config.toml
n_layer = 14
experts_per_token = 1
activation = "swiglu"
moe_layers = [0, 1, 2, 3, 4, 5, 6, 7, 8, 9, 10, 11, 12, 13]
init_std_router = 0.0174
vocab_size = 8192
norm = "layernorm"
norm_eps = 1e-05
beta1 = 0.93
seq_len = 256
dataset = "wikipedia_en"
Below are experts of layer 10 (counted from 0) of a mixture-of-experts language model. Rows are named router (the router's row for the expert), gate (a neuron's input weights, with its number), up (a neuron's input weights, with its number), down (a neuron's output weights, with its number) and show model dimensions 0-159. Each number is 128 + 24 x the weight over its row's rms, rounded and kept within 0 to 255. Numbers have three digits each.
Before each expert's rows: "gets" lists some tokens that make up at least twice as much of what it gets as of all text; "mostly gets" lists some tokens that are sent to it at least half of the time. This comes from a sample of Wikipedia text that the model never trained on. Tokens count by the router's weight.

# expert 15
gets: " |", ";", "|", " Best", " New", " Nominated"
mostly gets: " Nominated", " Public", " Best", " Foreign", " Outstanding", ";"
router:118147110131119138154144101173094110132114115139127111108105156154132149165095121126144133126151147115125123123136132124144105177135115175139064074123112130109144108114108111159138192108119117153110140116167090159135151105102132069058119125108106166143098104140161111138116127156096154095098139118151124162142154147156144163138159119155116132149152138112124118135130096154112152134097102119140157103148175118137110121120114168116102128144131134068126162130162107147128094081125099
gate28:135086165109115180147146120118139119128110113121103139154104092093079174157114112109154158094146136145099149152126097130105110145088132146090183146134110136122100069144111137096138104133159158123161116107104119156121147133153145160176138154119136171131107139159130136101108153082096138101112121125121135118088119116112130108091136118074136120138123133154138102089150096115145146150162158156084152172140134100140094124146137113176124133147149148101129132100130119076139142110148134
up28:135160140151119150133171140128122114122097110130122111128132112125178111104114160160089134109180204155149132134136140160109114167129103130119123153112110127130151117100096142141130091135095100106115125118132098121120121153091133137142137146159105113164137127168121138112090144127150107113150209107139135139075168105161124106152150133139139132095075097154087122088128104140088123128143134130128112156120126111120142078108177104110102127125160083145151100108120143161177142119138125
down28:113149119127098176100124088096126127118150111192121117121151125143140135148154144128105158154063057112108143108154116138110149138162174134155149142140156125116143137128124130126151127132090090160104128133132132131136106110079097110139132116130152093127164117101177078138122135167149119125113121093095107162141106168156164146100129109143125126110155128109102119127124098130116124114118122110130116083132091177147149129102117123129151103113136065137111184148155146178120153144143131
gate29:106133114092159121158156105153114133106120148099157129119144170143141153167157129121167077111107147099159108100127123113131176129138098141106147162156087140168105139122170130113147099155120141163143134083126104133117130133119152122115119167135102084108122112103154170105117114138125137139096170133183170111136128114140143120104113065128103116158143157127135151145116100180068116099129125168124090150156100115093111131113111159108128173144085133121141134120140109123145109128128095
up29:153103165135102124117115118111113131117115138160122157134092075120099141094124133156122145119154149171121163166136159143131119139134111131115098088104109163107139092144090125128088116133122135159119152154126129129144149112113111127141112131144180157138128098120155090143114149145130156103117078146103095130126140143135137104130147151123105095133096142139138086138191128071153128181126146095116187145091125105181140127155150097106153167124109113124129132108067147117092124135100170
down29:120135141123130126083121110105130122058098106145125118155174116109092120095142125120142127151149124177101156156101154109162137126146164135139128082131115138137151128158146161136123103105123091127137115164153128146146117134162121132128104169126148130097127119087127086131091104138125140106139112119097095128133171106132148134121117104115134136151160114127173122163142148109140051117104150106140126115170157160146127135129085141139126119128105164154139152122136039077120174158131126

# expert 0
gets: "-", "–", " (", "  ", "/", "\n "
mostly gets: "–", "\n ", " un", " re", " Un", " mis"
router:129077112128116123160127080143170116157092068117111133128124136145132108168120136144143131110090125159118154110134129123115128157179112148143160094129122130120134121135135119124140136088117114132118144157137086145141177078143138114148190162133100163152107130117153122148097136109106167119135120125156117143069163101151135184101126126163135115115137123104153112113112100125103115129108100165120144089088193123148135120104140154070116133125137144096121153145094121097139106085153118
gate0:119105124143135121149126093132160103146128043150124132090105149141124089121126149142173140125052121128142105157126130093108103116136141163158139101124115191115150143134107125134182131112119161131151128142115132123144155158139122122134117138067173108071153169130092116157140144119134117164140104120096138162117162096175139166154163078114158147159129117114133092147098123129151116147123145094147136112090164121115135130114139108146121119144123116097150145132111110113125115134094135
up0:125151135133091126103147132136085126070151167131134129121117151151135141152128149131126163105146127109090156152137134150120121149059139101124135142170137159145135145132122122114133158089118150125122083105090109139124144130128075128177090128131117140133121110080160123107147174085158122112153128139123194081174155115078120120092101129196106113106116147108108156089140166130144146135109154123100112143140116091140125109132139165104152164128119112143113142139121134150118082124121120
down0:171114107147174141123110152117149124110132114144098158168181133104124184156087112140152128129126099080106140131100113126115094126116099150127095119106127104135150095108134123106139140166119129161117093155137096097150101162123105112159142097158077123138176113121116140148155148127102157106148129152066134133108135112151121106129103205167145126131148159136151189115120110148117136111107119126145106100127145141132106143126138091102094136105111162115123104116126140141117125124135195
gate1:087143102133094170092109142130154150147103165131144123111131112085151055169134128156189186172128134132109125130140107137138128129150110125119168124105117088125115152143115117088144158160099129129071146137128119118096146129121144120123094105146159114089125111099099105144136163121113169143150144108161165101116140089126099139127143119192131117109148127117148109127153118102126101143103117110106116121087116129155150129151150133106113155145104093125146117158162104152168095126092136
up1:139141141143137081149107114140093104157119079126134178109102153121136135121106104166132192142113109094142134148091093110144143152132052118144145160109132128142094105115094136149137158101145130127154115139110121121110103133105122105143118123153191116203069118135121133146135129178110105128103112137119127104147121132131141091158129170117162111139139136149134160161110140103098157144150086137138144146129133110090123144104121142141081126165118124149133088101098155116133140087137139
down1:150141132114139103148153117157143153051156113148124099123137120125125148124115159128148151141105072143138107161135112109066106132176131114106117104131085138125111127182125113112134138134185138130115142120134178161166176158112094097128131126104148129127098110120117099156152111089133124128096115155100094164136091171145155143106136121118149098118134171146144101112136092158103123112154187123131133121123159119142105134146137145149119091112178112124131110081117125112146134082136109

# expert 3
gets: ":", " of", " |", "|", " by", " de"
mostly gets: " William", " Robert", " Saint", " Abdul", " Chris", " Mount"
router:118127124143140127182120100162105090131081079121151091126125132112158133158106125102142146102110120152103087101132107150102148176115107144131109126144115120150133097154101155136142195142132089156137141168130094171144162126091103085115137138106128144116142153132150096138100155130146162105126135136144088151130137153152150130146139083142112135125144118096183093121150107096137141137103116144173110070139129122130134131127143151083100120127153149111181154129151113152102097097119099
gate0:155162093136139113107138143177143121148182096124156079152156117127107143120134145120146125101173080109115139119122091101135119165107116117120102126088144094143130139136096103105093156104108161155131102128114149132104146110157149126123102153091122131120148117138117081113101114194119128116150148133138093152099115121143144117107101116105178120142141146164138129141151100118132133137119177121120106119132104080147143188187109128108108104085165122157110128153165115110158090140142111
up0:165129119126161140124145131137121107135158088094150179083130129150127142118139123137087148146106135169111115147141150116144083185124109148131091109138132169143114105180154164099137159094139115107166122155143137098085109110143093126148111126123144129103150133150137064129135129144136123112135164122140143138094141106136087117155083115142121088184108164126118128097162148096158169125113118119126092161121108100139160096126112156142125122106171120130101099126074109118126111171119132
down0:100130115133136161154124143161094085136099148142130132177103115134107136153140124144123118153135153126105159106138103161122116123171143087143152100146137149082127119132148162154145145077147131103116084132110169133126106089103101155113133136069122126146063122128123150139123087112105129111135115129104113118146118139118140160163145149116132144071126118159142121159198137087158098145148139156141157138108116148117130119075109144140062121136143145079116163102110144134148106131129155
gate1:137183153086139157122167155120124169177113144121160109154124150096105167170135114098123147116125093138138118144126128150163120111113126125162114114141091124139128124154116115111166116143122118090163076144119144159132105095158125113101095078100130149093132091128115126130171170106108149124107098125134146132106131147185081120124137105103138134126101159093131165161121145117107128094126152168152124167146113126128149161150151132131127092129124078119086110108167066123129132126128127
up1:120160142104141185137112107092092185169125131064110131100145143123100138126123143137156159098104112094143156117154159156132107152173153131118120138126158106157063132144148105124153112093149141119167134136153150124177125105125140120111110120116138108098104120143097110088118135132147122110096092163135097134102118130114124137092132168112131091121107168084149112132145083124137119096114136127182160125083153137079135130135160126125126152137119083148088147146143129160147127126144124
down1:109121113132143117125124146095147087127102135123141148147097119108127149127147089118146137146126145144178142161151081104104100116105068162122138127113107086126149113125133167132120106130145168133147139122100103102133153166101150090094129120138166105121154146121159105153162158175127118104152109154136121127169117141111116089115155154145130081162118092170140099087110120098114125132120111135095142152134090098098120130127145145122181112161118151152145054175144146117138134108140168

# expert 8
gets: " of", " to", " for", " with", "ing", " that"
mostly gets: " about", " where", " during", " until", " when", " took"
router:125133122109093150126128084152100125119125092093123086115113163108141104151120097130130134091094154150112110121118120116085147157149085203123092120139146129144149077126145110148159127102128089146117139134128164169117159135136116110114121138131116153106120113127165122146079148118133139126128124118182101146108184154159175118147152107137117126127138142114170099106120146121089156154117113152139091117151174122104136129125155148069125112089116168110142121174145120148094142124162095
gate0:126111124060105160152143141115139164134090115157109126141149123135117136077162161112129132120116112132093109113162134155146148120126129132121157104111113105120144120142150110168102138155120126113157109104132144167142068097126111169140133098140146155114066140149104130117155122090113173108098148116149117142100148113171152126124093093144107093126132163128131118107150134089095149102099150132074168147171150186139125079134141126110116153132170143102148101107139147140136127151094142
up0:096090123148087119168153117112136120131155140117164118144165134132150121149109099135121115165141103065086113140125126118105155126186105126153153107124119120135110129135141080099082143148170149133154172084110105136137063121124145109133074135110094153139148162115144106147123097125099150149080128134128161146106173154132148145139129119099137143110111099118139136127114099111103179148109114109107101113152099124100169112127156163147159075146139133123153151147129130162126133131165135
down0:110140144105094134108134122096110089081099109168103145135129153126101111113141151165131118113133135161129135128124139146169138134117116092134142174160116116110124099077150123167150118145119134132126077166178136126147134098139144146113180130092133157123081118149119119142133183072145125112128155123042116116099099172114142154106133100150132127153121160126117107164124108119128077138084136147137137122141151137138156073148111135165109136134160126136111140106167092138141111129112123
gate1:092121122136115131116130141105110121161135121136167134107131131125098128105188143131148127135123106128099103112122145090073132145121159109150111115147101105151127153152142091136136113094160105097141091167157176111124151132128112090096140153187158137115140132128132150128093116123112100123083125099147174112128118137118151141164081152120143116081148090167134127105179104105165124144133135150087127137103140187148152122154122124182116146168078081119123114110151152116121109146138112
up1:176141162129143109153160115102156148114143144137084110120135121132159133152092119079094151142131150152171165150143124156162138095123076131106160141113188146114129134132125118119149153163120165143127154103098091158126121132123102137128117133063131117146128120133119119146151139108162149128153109141126111107107141093108118091126175102148148117143121119113107109151099145146128080110108150117158126068136117059096104166115126125083158110074153145124138141141109103157138141103111137
down1:109139120141145101145102149080102160131139115090121106124117089138105164147120116082133133153093115141170112115146123140151122137102111121121127113135141167093155101148167157126124129136148093146143133144160158124092131078165151115140148134103098149114160120198123069150123117161157122125121176132134096123118081103115171093110145151128137084103115138161099103165132085100105111104102129169150145123111113142140141101115093159144108132152140122137154124154146094095151142161156147

# expert 7
gets: " p", " t", " h", "-", " s", " "
mostly gets: " p", " h", " s", " t", " f", " k"
router:119126126126132151160109082131114108139110097117127121136142114172157141172094111118164157133162162137121106114143123131159099116136106141150155135153130157109163104077120132146140136114115098131117126146133137127097131136141127107133151128127119139088105123110165096171105143105135117139081106140173078114125132144138114180090180101154105153127165156118157116118113126135092129158070126098124096124172147087110100078124122157102126145103158187088120112143139102119167105100140098
gate0:144097116148157123125159070102103119143169081155079151164160150132139172108145133140125118123133118143111131121136111156130129120157095113146144144111149177109118081112130158131157148122112118158126128142102137090129133151122083131153107117148094089137126155130167123167169117077125109104116124079131154109105105168117162174113149115126140113158127114134135135065157136081140170098117134114144127084118107118142116147130093108161142139135114172119117073144131131108167148128149133
up0:102135108162107160137144155142164095118150108118156131111172098163122131132122164123178110144154164128105156123129127129137075107120112108080102159156153143117111118085115156117138129101135135124119157149083110103120128166122151116164146114072107092080141132122129122118131081138119131137118135121141112142109151105149162123154122151147122171106152146140175154111134099100099139124132104130141150075108166142117164151138095130100147099135118133150117110180099114079135122120135057
down0:131116181142120127103120155102098102159095110146139131113104145138106110137134094111139068131174137145148096137137134137134150105110173118165123165172123114113136131097092110124110065126112124144138103116099097154155121096161135148123149131155147140134147157141166104095141116149104165172156135081129149182156112151125133109093104112121122143123113115119125128118131120124171121120084091160115115189076107142103136124131119129094134143103110132132141173133131194132117086137151121
gate1:075158150119128098133128135155132137096108102106141133086109123119138137137135157124097145106169130102109101167145094145087102152170124153135135117122125154091182112113149112120154140128096133101118148128102178127118109141133114129118151097173113116143125086165128128134121156158141085104181122141140078085157161152136105127104139089115159122152121158175143134174123132143102187146115136149136071117150145131128111098117122124175099149089125148123110141115130144082127122100113118
up1:120109138143164190120122177134109137138119124114121139161147125135110108132147118111188132150115113110171155109120123100137145097128066149164140125151090151121104101116114141126088143147127131132128121106217140097108171137166151119154091137101142132160149136122100086083117118130096109149088114114154131135123128122117120103124129139128108159116143132111126122126133136100124104113158097134120086118129100158113161130114129154109154114159197108104118102101120135113185106163096095
down1:204160115134136122138103073126144141123140116097069103142148085124154147157145109078121149147147137180104130133136163105122124146118063152097128142133135157118135114128167125166101130156090177127129096121105105144119097126123142135141155126143151117176147160134155098115116151093068122108132120106085145124104121134147180112136117164124110113147129122137129127156136165132149104112083108103125118125123150109118127102164122141114163128177138147093113081119130105123112125150110131

# expert 5
gets: "%", ")", " 0", "0", "4", "3"
mostly gets: "%", "′", "″", " ft", " km", " kg"
router:113139178157082137169128117151110118127110113127146128107104149169159164159108133123095114109118148126121130129124118091113112124170077150170063094122131122150129105094111133152140182116119135128132144138154131167132159113111116093128178102136122143149099118124110146139080140133148158098124142083168116139130109140121145188099152098153122108113119122122117093163137140107117113142134142151155124090129161139110106152173143138096140138106132148068145119132179089103125087149106124
gate0:117123132083158100142140094095108147104134145123154160144140113139132137133151116118116106136122149155129106139110146153088113080118121168139131129130112098173112149133145095144166096125130165115113076170122184133116092121144152093125097122144144152140149074099143095116090143140154148123140144101132123105106138096120126124096156112163161130122138076144137138077138149125126165133107100184125150100107094128080138130111155143104149091165158137134144071122133130139101175153155134
up0:134100148143120168179137121171114110120113108103132125102122132121102146127137161126093109123137120101098091139171142139118123113071108104136177077164104103137153117152112147125107152125157137134138142140151082096106113113100137122075146165105090093165122154150153140132128138163150135112131146143118086179090108156156178142131125130127137122111122145114099180100132171138095138143115082144140158090173151132163119130141128161122142089145109117119130136102152099121129082128138112
down0:112124144107156127122124156129143174123166152125121094167143076122133121124152188136104082154116148147134126102137087117113121125142117087134137117081136126122158148119060170125152113137107156083147133084097087119142110130115118133132125107144121124127123136094102137120135104148143166137125139093144116160162142127108119183108134124131077146132131163108148104128119118140103132113114160125173169138116164136123109125045127096126150170107138100155151110108163158117160128149145099
gate1:132112129170136161167119169130100137133128121147119106125118199148170137095121116149153119078141146118145089106140093095113145127135079113134119086125113128103158156112092113098139103159122120105128172127112162147172138155159104060118122161101128137154103130131128149127107127139112140115128106130116119120150159101091099197089147108113123126138131111110148123166132124152137110129118160139125151083119122146160147111151139129118148111142141137171116113160148113105122051168137123
up1:135153115137100123092122153087134151097139105107176173109136096129078097161072130121145168180128110183132152120123163117106125105150125142159138139147129131169141146093134107122123125135102109142130131148122136090135196140140133141100087137101135135121130097121128113149148123142154143125121143156075097120113144122135151147140083110126149125120099149095097132114129137150086126085138187129111153087095142147106135110123094117115131100166111153140191116142128138106122170111100119
down1:147107136144113112159144151134180095131139105160111121173174184136142151095163142110123124090137117134113098166117103095142126129120112100096131107130119120106127136139126111138171131139121136124128156152127167130162102164114132132166149093141144135141094137148082117126111092120079165114120146130135113066166180101135104123138101191126104115112144139149133126143159152144135093147147076108138145076105147125104147113111085140120112116128140119145105155148126080136127081111156101

# expert 14
gets: "\n", "=", "\n\n", "|", " =", " Team"
mostly gets: " JPL", " Candidate", "\n", "\n\n", " Votes", " Pld"
router:128144169162129168127173133141138143132107140108165135127146142121113134184102114105123145103106132119170095126112138137123114147125103142108122114129120136123154105133109159114134182094105124157108148143156142140148140082098111079115128133130156138168117121082144097154105134118113161063121165113151110138092128131150159158156147102146111129096152113140140103108149110094146152136115123128131099110110196134131142105141133166093113153082138162080141120135097071096093150132117081
gate0:102137128107132181169146127137096100120144112134129094137154176151173136145110143098103133164133121123137167126151138143128136150131112121165094113162087114160132117143089124142147144084130082112131117122118094101122134087159116128084151100088100095100139175118125148122153125146141110118123136161118088155133118091097117134112161144113166137140186126092140108100134108151136157114154123155096112159096156137161098132137157094144152121088146128103079095119107071111109138129129112
up0:102114141159140115117156124134167123123134086076143115131136145120138099121167104153117133158111111086177164070114144111109144146145110107176132079134143090118138128069148137143135141148114097089133143132153123153160102146149105154120143154101124129152109153125116120099155118122146151165133136115116157161108153145092148141135118141117148089088153095122093075131121116166141162145104137103140104120162105076148148156137151096126133114125154099177138101072116140105110152142128136
down0:136093154106152126158104107093184149150195121148127126117158075140092126073108131136161144097122149136110107154132119138115098150136136105125158133129168178076135131123142123163115106150086122141139110142108115101123157156137104094118158121137126158078131112144113147087143134160140158158089109142066136125138122137107116167120145082143133163099143097155124114125149103107108119132151137171131170132124093081144145100115150122131127153102100119104124162137140116153125136136091137
gate1:134124115127162120110128120118127083152146118136184129131140129135089142139132123123154147130110135137153142128148139164093164133091141148123144140166141096108134136143170160153106117121116185135146124158094150133063099112128103134140127128151141143113139143125147098156118172162121126092089114103145078138134163096097081129104129088133092099076170111119123135118122085085126109096144109126124090115128184148135139131162154143117135132177099099131176145123161118086127155125093135
up1:137140098130158118111118142104117152134138126122150127156118113166130096145141112124107159163098158109130137162159144149132153128127144093092131103114144109089096118144129149122132139104132118162107159086124138085142137130138082105109148159145134148086116098131178123151093174139144125119113171136139120135112113114124115148143144104097127132098142082108102137181098110119130083163129150111179103127151121160111096101119176177075086207158125143125125148116131137114131136098118093
down1:087106142103170152089123103110124112127132120134109118153172126107108128095110135128163130112130107142136155151123117096113120116092118104138161096145128122106130105104086103146167097135116126152149144109122135177083146149175141119123131111105163159131125107062098153156104114132110098152116168152123170170164152124153159165118121095145175129114125107179124109159127093115143163111090145111141125108111136126157127136092135090123140104143137145125087133131136088128149175189132125

# expert 4
gets: ",", " was", " is", " in", " were", " he"
mostly gets: " is", " was", " has", " they", " would", " been"
router:138109101080112147142148101153118116149161087132126097122108167144133120155107111116114115138149104145116114103141113105119122154157095204156131082109101104134166124140085131153158162098131097167128126117126145146127130099096143115108133133114136129109125117111128099118104132136106152104121144097171115151078127126155173160157170089192108132094165118105133127148125117118144163138114112154154123125100143099105099150164142134088124105116141171099141159135131130105118098132146063
gate0:093108119090114125182067092115103177124129105130142133158102126122138119107096144088121139143103115102097140205091121098109121128147102165114129105185112137132135135159153148163134149109170129128127157112138110166117118155129107138111143126122097169102139170143152131125154108122107145118180092111158105156089141127163139129082139122167129109073129122154127118088140124132116149132124130102124151139099133110106115120113170136113125094114151124107144194151113133106126132137149115
up0:160171115137135160149111143139147147146117129162183130165104119161145167128140134104133132105075157162106105096107091122152103115135152143126143162133141178126121145151116111102168110125101121087104130097138152172099134134088122152142139118128134134138127119138105138149156134128124104123138108123100114109143130120124065141108094155136128149101114120131114192102112154163092124099120071123135150147158091147107144157123155138099137118136162084071085136135162136129118074119121092
down0:162133102110131114139093141131122136123207149095172126131119120119094151111121114113126090135120105104123144137099111122099102130130125133102089116091152102127133164119110165125066138124158131131117166113143166129152145167182111112116106129142126168119137073124149122110153112114138134151100153142165147093123103140132156124099108098157118163144100127160142083097167076116175126160169145127130106112110156092162139123116130161181117118131142116119099130109080134138145150119148148
gate1:082119100084154118135116123163122152166163056074175136155124147150149078145139111091114152146132093137136116116122122114140176133140132121136082151135162136142094161087143121127104101175102117128147107112161121106109164130136118158159125146078137133159135146134149111137131105123122149137122133094109111126128114153132124145164144112112123205115147125110106141127132141144173124144102091118120123113123179158080135117127101080154127145097159128136141148106083127137121127112128101
up1:105104085076136124107169151149141175164143070093149114138135174172138105126103109080099136141143113120149133092119121089122131133105097132132090138097128151138115155106181095164136163143090103151129129132141092111124158166155114138178156116113130111149145131115130086154148133126132119127129126140086130109106125132142105142153145127112155162130139161115128134124106147142142114150125134107123123084077161165095140119126149106131097111082150091136181160120111102143151095104129120
down1:183085140134094140116143122144149139084131160155127091116166172111093133124156157124132137153133152116118117127115161115083161101115108116140143113101122131108108155111156113117149136179119122079090125118131113112086133124147142164116147123187153150113109115114159166138169114174116082133109142147131108134111070108137131143095143144134128095155168152119138089109089115124093126133116146164136107129176142093149110141114152181102133084134106115110112169140106124109116115162127128

# expert 1
gets: ".", " .", "\"", ":", "19", " —"
mostly gets: ".", " .", "!", "?", " RO", " York"
router:106066142104148149115124063133124096131131107088137136089138141128128141155105104143121147130134149134144092099129101090117123143155113203137089132120121118144153072097149135148102166109133113143130174189161141126128169103134124100091147151131132125134128125141133135145121152144122163079108114119151131117137142165127156152109156135150114149135150149099152096119164111147141139102127107129113139057118134151119128132135125173073129133124133173093141126136124081127123075142102119
gate0:092168097142106097126177127123148171113162130144146120131124142167108141119125079097146124127181111168107104131103122100100110130148121103098109139127138129143143160126114139114119154152092149147140121146108202175133112147114107097125132109130123096137152137144161057154130105122085137130149077143127143134140100122088119128147164120165126119139128086110150093124128143126133171136162092172083119136151126142112148130180148120121152149080117115103100109149147128098094134141120139
up0:118112132126124141131093181160112119093126103107095126120122092093149108130128181127169099118096178124121176122125147142156154140144139190178135087100166078121119118073143115108129123081151137119131120144118100136163131079130117171137112147114114099135091172135104161118098132149158123119121116131126119140125176143140150128124088105119107128127153150106125154129140129132110140117067169115134089116121149149157119103099131106116100115163129161173137144119108151150153103114138115
down0:098143162162126136156128183099092144100124153141123113100143130103119104121108099117174092122159138131108103133130139111150114136138132130155147152120104146143132112096133110117136176157077108111128177081099139136139134146140102175138125142111119149157149177141166124113127138134175124133123118125136154136142140150123078111182159098104100132113070144095122161115150095067088089120152124102117117134145126108120139109133132120097099133115162110117107113170157129126102169094172142
gate1:168107170127127137105130152136087145118124163112119126119088150127150135111130130123144116101105131109116124132179143155083121137107133146106161113148127131102126137147103154131155157105125115160107098121120131137085149131140101101096145150078133143126112163118111118159182132113080083156135094122127141127110144080133127142105125154135155153126125172115105133131115083145087178147173129129104181135150109102149151064130139118080117152157136139090160112113123116189152105136156097
up1:096111093162122102183123153167162108150119099140127117104163105098100111144151129122168080163142158109145150175083174108131139113126152089145166121100139164120131117122124111156105151155107129140138119099168095103174114149115143098113139090166141120115120114129156095149092118141169148105140104134141117131153148153118162094168091143108100123085120131145129147163105124110083117091096109116128088145096118140127113125139150128117154128113138105175135134117166118104148162118136137
down1:147104129095128098141126153115137151161129166127104130154123168151146107123094143104108155093119140123147123073154108124108146094145142119105098136137091117117118124099083074137148134142130138151123125149151145112148135146097094147115123110142117116106103168121106129153186152157126137143145154169182122128151102101138132175131151121119115129152104138114121144079129104163077124143146144109145127130167175177139102144108140138102114158147154121068124089130140136106136084079078120

# expert 6
gets: " the", " a", " The", " his", " an", "s"
mostly gets: " his", " their", " its", " this", " an", " her"
router:129102120129107124153162128136099109136124103118135128133125157131171131143105122105160134133091110170120111126154089123112127138138101221126080113114140131139161121158122112146171180117128108148127138104165145136138149122094141083111150149145081153134092134130136122146129156125114142083112116100187105167100108175149136129105168109114078158121145121124114087124117135128109137167099118098152106104173183117120131141098127120090122132096115147110123116173126102118132106147133098
gate0:123077137113113161133148120109093091155083135137134143114088153133134138134136173121096138111134154109108131138142127120125119119132096140125117119102120118157125094140136113081128115105098134149115131109108112121104096070146109097122170122183148141105088148132125152168137132141147111107129154113140092139122132130117131151142162180169146158101125139107116173119154179115166115139144135130142147138105154178136151140132101086136155155067129095121146112191116129118181077129151158
up0:146169123161156105091164120143127175079135095116129108136132086145120163126133081143099084152105089128158107096167152124142114120125159109136145147151138099165119150125132147124134115153138171127144150125110138119150135134129123136107133134119145143137128127111149115108115097140113108222120078155120142170129117111132144138103142100092133112154107076123136139178085132120130103144095141110168108128130135074128126093125162121101121108178112121111112167119160139125082159106131147
down0:144130123113142082142131146158116125180121098125117146115148159154106092131140149109147095109137111133155084100094145160127162146162139155122133143100122127149138122175151126151103141145097169146127146135108119118141147060108062125116153120139141133166129134152129093095149133139150134084155146114105113123118137112099140130097141114116174104099113136099126148122141107127134129141123133151177152119092151135135138105073143096108122124126078111093122178139165104117124071197140135
gate1:177175120160117110133169125093167129130129127162144123122129086142112121145132105160077132141150125166141142139102152129104093169111134131162105153159138186156117087104157127124140157126165122130118163093113115108156118083114098117131140107156094072100088091117169132109117159148141129094120070126128116132116132139089141112149117124109104143127166138164133092176133105110127155111141114095121158126132123149128174129100141115152159128120120132117123095131143077148118148129155094
up1:155120158081109150084141116108147123180135104127136143137122104104156125101158092160117139115113124142138151110099162142111102157096106146144057163136133165128088082099164133112158149149122169132128150130126122104159128091101109108147134145150064150090137107124181101140116126130133116128098090121135110137131134188104156131124113110150136130127099121156155142121141162055169139150168132119132132137106128100121156113143093132130155164124118099133122102120144105118141132134155095
down1:136147135142119119159112115090162104126152131159171122116124072132120129127111140155132163129136102132123118136146138094107102113164114176110083166124159133105133158142152141094132109148122129095113128084127109086164102080131066115152126131162128100074129130152145145096185121147128113134115147152157123136161093152109154108138123156145119117177128103147118100139127127143170139158145116142129071120154111144149116137134086121143129110176065100100120113130172136124095131110144142

# expert 12
gets: "s", "e", "n", "i", "a", "t"
mostly gets: " Genus", " Coordinates", " Born", " Website", " metal", " Genre"
router:113123132162133116157180095133090115114133126080081097115131111141151123136117115149115153155119139144126091138137149115105142138146104172121088110171138158165156104126130151152114145102128115130104152141155134169111179134108146115142141150131120123164126143143156095129070171116115145121134105136133118141148101128163135169098144099120111145120140141132101095130093117097139158140135133091166092073160172079116092130141129122079132143126134183071150156124140096127115120101142151
gate0:112144116154139117146124068126119113118160152107159138094091118157128168150126114098126167108142180112131059135089142159124134114144129123115177153144136127124138099109114152130130145109150136136176160133162083121089138158124137091161160112124153181080097104120101166153087128120136130124119131137101109136139111143142095118120098131114111128102155141087125112095125091116132169157121126143105172140144113079135146162132111134110168103171122132130091157153148094156108137110125116
up0:131149132103108137125110157104101143148150115139147125135102177126148145098115122171124116158128164161141115087092072134095142090159143124163111115089112096107113091060152107136140097161101134101141140128090116151112103148092111131118113142150128135114116073165124166118109120103102107139123128109139097112140164092119130140128114198116126130124143135133153097124114130154113134167164159168118136139145139143139143106129086140126152135107113153096128183169069136132149138139144156
down0:143115150154149104166126127114138129101111128152106116167115074139157123164151182136150086116110089087114176133147159108146107144150112107077115115137111112113113160149138054141147163114133117113157083157104154126139195120157116130117146142120114134123175133122153100135138133108101135108140117162163132120135120148117124124089119092158139183151144122141094121102138125117117103127073181093125113142134111093100136101135145167110113116130156113135138102092147139143130146099137117
gate1:124118105122148130151136137094124114120124123143090125126150090114124128103131130139122068124120119137090118095199135100092118134122110140130162120111111173108155150158151126134112108142129134129099166156097124131132132136124106138067130146153110140109061119128155171077140152180124148140105164186142123096134087133162154092149162114132114106163167147118132120129142137120105072126083131095141120143132124180148117136135132128119135154134093173130142105159132085105151148104132143
up1:125092130126159089097100134166115122111098172102143127154118120104173132106121164147120124119185126127069104123167136105099120120137164125121070101124113145134149122143090125145160154102128138099116137143106136088119110127150132133169122120129094142136153147136181126088127135123131151165095140135149142131082109134127106151142122092167108101137072097169105146162126154160142168124147121104127113102136149105122135119168151159093148115130148108125096162122133145080167130149107085
down1:125098122148088086132120145151149148079109152099137168101113136148131148122145134101113112106170145132127146126134109126159128150107147128112095110120105098177131136114112126131122142146131118153143137116084162127161126152121113106145095103151100117117161163147105132069115168155138109137118091107122069115075157175121147137112080089139135184110115119138118145133137120118164149167132097111136141109102134113112176110161127176090103158148166081161114137152125144119168134114129138